{
  "n_head": 4,
  "tie_embeddings": false,
  "seq_len": 256,
  "train_tokens": 682000000
}
Below are experts of layer 4 (counted from 0) of a mixture-of-experts language model. Rows are named router (the router's row for the expert), gate (a neuron's input weights, with its number), up (a neuron's input weights, with its number) and show model dimensions 0-127. Each number is 50 + 12 x the weight over its row's rms, rounded and kept within 0 to 99.
Before each expert's rows: "comes after" lists some tokens at least twice as common just before its tokens as in all text. This comes from a sample of Wikipedia text that the model never trained on. Tokens count by the router's weight.

# expert 71
comes after: "1", " ", "2", "3", "4", "5"
router:50 44 54 36 59 50 53 53 73 52 55 48 39 48 56 51 62 37 40 18 53 66 31 31 49 53 67 24 42 50 75 40 68 68 40 41 49 31 47 62 73 24 55 45 50 42 68 58 40 60 56 42 58 63 48 54 46 53 25 50 42 53 68 66 51 47 61 66 50 18 45 49 47 46 33 56 40 54 64 48 57 52 43 57 38 41 51 43 69 54 42 35 22 30 46 50 51 33 49 43 45 50 50 57 49 51 35 31 41 47 50 40 48 41 29 45 64 41 34 42 66 61 45 36 37 63 32 31
gate3:49 35 55 52 67 44 18 55 53 55 45 44 59 68 50 47 48 35 23 39 48 32 40 58 42 50 56 44 71 49 56 62 43 43 23 11 62 43 47 45 56 18 35 59 54 68 57 59 49 51 58 48 60 38 47 60 63 61 55 38 47 54 59 55 62 62 38 54 49 49 35 59 35 53 51 51 52 46 56 47 33 73 41 38 68 49 56 54 45 47 19 44 32 48 42 49 70 34 59 61 70 33 43 59 37 67 43 32 49 31 38 48 57 36 54 61 37 46 61 37 55 40 39 39 46 42 61 65
up3:65 49 23 65 55 52 48 51 26 59 62 47 45 73 48 61 44 61 55 67 57 49 57 55 41 32 54 43 53 59 51 59 32 51 41 38 57 65 35 46 71 46 53 55 71 40 41 40 64 42 58 58 61 71 35 41 38 45 63 50 42 24 53 55 49 62 53 49 51 45 42 55 37 50 55 69 51 45 26 39 45 34 46 37 31 55 41 60 63 71 57 62 46 43 38 46 47 97 52 54 46 45 65 56 47 53 75 67 31 41 66 51 40 44 55 56 64 24 31 52 41 46 68 60 52 41 45 60
gate4:48 41 40 38 54 41 43 70 41 48 72 68 41 51 39 66 34 46 63 37 57 47 49 40 65 70 66 63 53 53 55 61 36 72 62 48 46 46 73 49 60 35 52 58 31 34 52 51 43 44 38 63 41 77 30 52 42 27 39 64 50 62 37 38 57 19 48 41 55 62 43 42 27 59 52 59 51 68 22 67 56 57 59 59 44 50 47 38 58 45 50 33 31 37 46 78 51 51 35 48 49 56 47 68 48 47 64 44 43 37 58 41 50 35 52 65 61 43 50 53 48 71 52 33 70 37 41 52
up4:58 38 55 42 40 51 61 61 61 29 46 48 51 42 29 57 28 55 72 58 59 63 53 51 67 30 45 52 70 49 57 50 37 37 37 53 48 45 70 32 63 54 29 41 33 44 46 60 53 49 60 63 50 64 46 68 20 42 43 46 28 35 48 50 43 62 57 72 56 57 31 51 34 47 69 33 62 59 63 55 86 77 48 53 36 66 61 54 76 41 80 26 59 49 52 54 60 43 40 45 50 44 57 63 44 64 38 54 65 52 44 52 41 45 43 46 51 49 43 53 51 49 38 45 57 50 60 59
gate5:40 32 74 40 47 43 41 54 44 62 51 58 21 68 45 47 61 59 53 51 40 28 50 40 53 47 57 58 50 41 47 50 54 23 47 32 55 67 54 36 62 38 36 54 52 43 61 41 52 50 61 38 52 37 31 82 68 44 49 46 55 67 56 52 63 30 42 37 69 46 52 46 48 47 54 41 50 60 54 48 37 39 32 51 56 58 65 50 65 35 24 30 43 70 52 52 28 30 58 45 81 62 51 43 72 76 52 41 53 34 44 33 64 43 72 39 57 58 36 45 54 52 40 45 50 55 44 53
up5:49 23 68 41 34 37 34 66 53 66 47 79 37 43 56 50 43 40 50 38 51 39 47 43 54 35 67 45 46 46 21 73 55 43 55 31 44 53 81 38 50 41 54 50 54 40 42 59 59 56 51 54 36 60 52 54 66 38 34 55 58 67 56 38 66 59 53 33 55 49 57 65 57 51 67 36 51 46 52 49 59 41 57 58 46 51 57 52 63 48 29 33 43 55 56 44 21 47 37 48 70 66 40 19 44 73 27 27 56 59 54 42 49 34 57 53 48 56 51 30 57 60 35 56 56 42 37 48
gate6:20 46 33 84 52 50 45 48 57 37 40 43 35 49 71 46 46 51 40 47 62 49 42 24 56 42 43 46 74 64 54 56 53 41 35 43 27 47 48 55 43 44 45 57 33 50 51 50 57 57 52 47 33 57 58 57 52 61 47 56 53 49 55 66 45 66 34 53 42 54 37 46 27 42 51 44 38 55 53 53 42 39 60 74 62 17 62 35 59 28 63 48 19 50 30 61 38 46 54 44 45 57 57 55 37 38 30 40 37 40 53 31 59 37 45 42 61 47 28 54 53 57 48 45 47 66 22 36
up6:57 56 55 20 66 41 66 47 47 57 61 72 58 61 42 59 72 42 69 47 33 38 55 60 36 56 58 51 49 41 47 57 46 50 43 30 41 65 45 51 62 44 38 60 52 56 48 70 39 62 61 39 51 52 15 40 69 65 54 40 35 87 46 48 49 34 59 42 65 31 60 48 54 63 45 68 49 47 42 32 63 80 52 27 49 54 47 38 40 66 50 48 62 47 49 48 55 35 58 65 59 43 55 52 63 34 65 49 65 53 54 64 51 43 54 51 62 45 55 43 46 35 25 49 39 28 62 57

# expert 66
comes after: "–", "0", ".", "9", "1", "8"
router:53 48 55 60 56 53 53 39 58 65 53 41 50 57 42 46 57 37 57 19 42 71 25 23 46 55 70 26 43 53 69 39 54 48 49 43 42 51 55 56 53 27 44 40 46 49 62 54 43 37 65 40 52 65 55 64 39 58 43 49 43 54 76 54 47 58 57 57 51 45 40 57 63 55 45 57 45 58 55 45 74 42 53 44 43 38 43 26 68 54 52 53 40 40 27 51 77 29 55 36 51 48 53 42 64 40 31 38 37 40 46 30 48 43 53 53 52 25 33 52 64 59 12 52 30 65 45 31
gate3:22 45 45 50 55 63 36 54 42 60 44 49 56 45 30 46 77 59 59 60 37 45 35 49 64 59 51 65 54 83 34 41 49 67 29 26 68 58 63 50 59 46 58 46 37 50 61 61 51 40 48 15 50 56 47 55 48 63 44 59 39 56 48 45 39 73 25 51 63 48 51 45 44 42 40 53 43 46 44 47 53 61 38 44 58 62 66 63 45 38 37 58 54 36 29 61 47 48 59 60 66 56 50 68 25 60 60 61 67 46 57 53 53 60 52 79 54 34 53 68 42 70 43 51 54 49 69 34
up3:54 41 54 67 55 51 50 50 66 61 60 45 37 61 75 56 50 48 61 58 64 59 45 60 59 31 44 53 54 58 62 70 73 47 57 60 59 84 50 44 52 73 44 49 32 52 63 35 45 53 55 51 40 59 89 49 64 38 59 35 40 39 32 63 65 53 68 46 49 45 65 49 41 51 60 57 65 42 38 63 35 34 58 51 54 34 47 41 40 51 52 62 62 30 72 67 57 57 63 45 49 69 49 28 39 47 39 63 58 57 56 54 58 32 39 37 44 71 41 25 51 47 55 41 30 58 48 63
gate4:54 59 63 58 55 71 34 39 54 42 52 58 54 65 54 48 67 50 52 21 60 53 18 48 20 60 59 58 43 50 49 56 44 41 36 59 49 64 37 56 50 24 42 78 47 51 54 33 47 67 57 40 39 50 52 54 67 62 65 47 54 40 39 59 34 66 48 38 40 64 54 40 35 35 64 66 39 49 26 49 82 29 32 56 68 58 45 41 45 60 44 65 42 53 61 64 48 42 56 46 63 50 59 50 50 30 37 32 63 44 47 39 40 45 64 60 56 40 49 51 43 42 37 53 67 50 26 50
up4:61 39 66 62 51 45 49 67 59 34 41 37 85 54 53 47 42 71 41 35 68 61 57 68 10 50 60 60 35 52 58 58 53 73 53 26 60 53 68 47 46 56 43 68 64 50 62 30 50 25 58 55 49 51 29 58 47 38 55 50 67 60 61 43 66 54 40 54 25 48 58 48 45 52 50 48 40 51 66 64 64 56 62 58 38 55 69 60 71 49 52 46 46 65 45 45 55 36 53 38 36 37 43 42 54 42 59 52 46 42 63 46 60 63 47 36 56 57 65 68 45 31 68 48 60 38 64 49
gate5:53 67 43 57 34 59 55 62 41 45 42 33 32 23 38 42 47 56 61 46 33 52 33 52 59 65 73 31 71 41 49 32 69 59 45 77 53 40 70 47 71 56 61 44 37 48 65 70 59 42 65 31 39 63 52 71 54 68 43 61 54 62 26 56 57 67 52 47 45 58 51 27 42 66 49 63 50 48 35 54 55 47 47 50 56 48 53 28 46 40 40 53 49 43 55 64 63 57 51 52 70 43 62 37 35 43 35 50 66 57 33 54 49 56 61 78 39 60 48 53 44 68 42 62 59 39 40 62
up5:26 44 30 37 53 47 35 33 60 66 52 55 56 55 63 47 32 33 48 52 72 34 29 49 31 60 43 43 42 50 36 73 39 37 68 54 57 40 52 47 61 25 37 35 30 60 70 62 55 59 65 39 46 40 27 47 38 51 39 43 54 41 43 35 63 45 52 69 44 39 69 64 58 57 64 35 44 65 64 42 30 46 42 27 55 66 56 69 49 49 71 47 49 59 49 40 57 52 63 60 40 47 48 57 53 35 56 61 51 34 62 41 60 36 42 32 53 26 56 62 47 46 64 29 49 57 52 48
gate6:45 64 54 40 36 59 56 37 63 45 67 36 67 66 43 48 63 59 52 48 43 49 19 54 44 57 61 58 37 42 51 51 50 49 36 80 44 51 29 58 32 48 55 55 26 49 44 70 51 61 48 54 33 59 74 53 39 56 51 58 45 37 52 66 65 53 58 64 57 47 55 29 39 41 53 56 55 57 50 36 53 25 63 30 65 47 40 31 40 70 53 24 58 45 66 66 46 30 48 58 44 64 44 36 39 44 29 79 45 43 37 46 47 41 61 64 34 38 47 40 57 59 44 64 38 51 35 61
up6:57 39 43 52 58 30 54 20 37 59 40 48 34 44 57 42 51 27 51 40 42 48 56 57 64 30 43 54 68 45 58 49 50 36 66 44 44 52 71 63 60 37 47 46 59 51 45 33 59 64 68 51 63 39 33 30 41 38 34 47 67 50 42 37 51 35 53 51 43 60 23 68 38 49 55 30 58 68 40 65 57 66 28 63 47 46 61 45 63 42 45 33 42 48 50 49 55 69 74 45 71 25 38 64 81 59 53 33 53 55 55 58 50 60 49 39 44 59 44 44 45 40 28 34 58 49 54 42

# expert 5
comes after: " ", "1", "2", " (", "–", " $"
router:56 49 45 66 48 53 47 71 71 48 61 54 52 61 62 51 62 42 41 44 61 66 47 17 41 42 53 40 57 48 75 24 59 49 42 28 48 43 34 52 61 38 40 54 45 33 72 53 20 34 66 48 63 64 42 61 36 54 31 51 48 61 57 52 44 53 60 41 76 35 48 47 55 69 27 60 32 52 78 61 47 49 51 49 29 49 47 51 54 54 44 61 46 37 45 50 54 49 55 50 38 48 57 49 40 32 45 40 41 46 54 50 55 50 35 52 78 21 50 51 69 70 52 45 40 72 53 36
gate0:38 54 64 53 68 43 62 36 49 57 56 73 51 61 49 61 27 50 49 59 54 63 47 35 36 60 28 58 50 41 56 52 42 55 51 15 50 52 40 49 54 34 38 43 54 73 46 70 37 59 47 54 52 26 46 55 55 49 60 51 47 39 37 24 42 47 43 46 58 45 48 37 56 76 52 65 45 69 50 40 42 49 37 55 75 40 71 56 49 46 40 53 43 58 45 33 61 44 65 33 52 47 52 64 63 60 64 38 39 38 45 26 43 37 57 81 42 64 33 33 49 54 40 44 25 58 48 25
up0:67 60 47 34 60 39 46 42 52 45 15 59 66 63 43 47 25 52 58 42 50 68 56 66 38 49 41 63 43 58 58 82 60 46 69 46 50 60 45 69 54 25 39 38 39 66 44 57 58 51 40 59 46 41 47 65 65 38 39 55 49 44 37 44 56 35 31 83 54 66 41 53 63 38 70 46 54 43 55 44 76 65 52 59 51 54 49 37 56 50 59 54 49 50 15 58 69 41 52 49 45 38 36 64 45 58 39 47 56 54 34 45 49 49 61 66 61 49 44 51 17 44 55 58 59 48 49 47
gate1:45 56 62 65 59 69 41 42 35 63 45 55 53 53 43 40 42 24 74 36 39 59 37 53 71 59 53 63 63 45 57 36 60 45 55 53 40 53 31 43 48 43 71 42 47 41 48 56 32 24 55 34 62 60 39 57 60 47 52 73 52 38 64 40 70 60 43 43 67 45 34 74 42 63 30 19 61 56 36 54 51 37 56 45 40 56 73 42 46 45 34 63 30 53 56 33 48 74 51 65 55 52 52 51 59 59 45 42 68 52 55 50 45 57 36 62 65 46 51 63 44 63 51 64 65 78 51 59
up1:30 51 55 48 39 65 73 37 51 47 21 59 50 38 35 50 48 74 71 32 68 44 55 63 53 48 51 38 49 56 58 37 77 40 81 62 50 51 54 54 48 45 44 42 43 69 64 59 46 43 49 25 53 35 63 51 68 56 44 59 51 53 39 42 61 61 39 63 64 55 60 50 40 65 56 49 43 30 60 59 73 40 63 18 55 39 43 41 51 43 55 48 61 47 92 42 57 34 53 53 51 51 45 38 57 39 63 60 58 49 43 36 28 57 51 47 34 46 65 41 39 56 43 50 39 42 57 44
gate2:46 51 52 46 31 45 50 34 45 47 62 54 57 61 70 46 70 15 46 54 46 45 48 39 39 54 46 67 50 35 45 68 73 51 62 72 43 50 70 55 66 58 53 55 52 35 27 33 28 67 63 50 46 42 21 72 57 42 53 63 60 71 45 60 51 45 53 37 61 45 40 53 43 64 36 36 49 59 53 47 47 56 40 53 39 34 45 39 38 42 42 75 59 50 48 33 35 73 45 38 64 41 54 35 40 50 42 43 59 48 52 44 33 47 49 64 41 32 66 61 59 41 40 39 48 51 18 61
up2:53 48 51 52 57 63 37 49 43 45 60 39 46 56 49 76 78 77 51 48 66 45 49 54 51 42 61 39 53 70 58 40 26 55 50 67 47 56 50 36 54 49 65 38 52 68 38 44 59 70 34 52 35 41 87 33 53 57 50 34 50 47 47 57 58 32 63 47 51 64 61 56 36 30 43 55 70 52 28 62 35 49 39 42 51 50 44 44 57 51 40 53 30 32 38 67 57 37 75 59 50 49 54 58 62 50 46 36 72 41 42 42 33 46 74 54 41 70 44 35 49 46 43 40 48 62 74 58
gate3:60 42 53 65 64 47 47 44 73 44 59 43 33 63 72 53 49 37 59 54 51 40 47 28 59 45 51 60 73 46 49 61 88 50 50 53 42 53 57 53 44 46 65 45 48 41 62 54 36 43 13 56 60 37 48 43 47 50 46 45 24 58 43 65 39 61 43 46 50 52 38 62 66 53 36 46 38 77 71 48 53 43 64 47 35 53 47 49 32 44 33 42 62 53 58 53 56 27 47 55 59 42 40 56 52 60 40 36 63 24 53 69 32 55 40 45 80 62 47 46 27 46 44 28 46 54 39 60
up3:58 58 38 51 41 45 58 60 35 46 47 47 53 60 28 70 45 63 48 43 40 45 65 63 39 61 48 35 55 53 46 45 32 51 58 29 48 47 38 39 32 59 40 74 48 62 40 49 45 60 74 41 48 63 47 46 42 67 45 47 68 35 70 18 50 76 50 60 47 35 42 43 35 65 86 66 50 25 41 26 44 44 44 42 66 44 60 53 59 58 46 43 38 40 45 47 53 70 56 60 43 52 48 41 67 44 30 61 46 55 60 45 74 31 59 46 59 42 65 57 56 56 63 40 57 37 67 53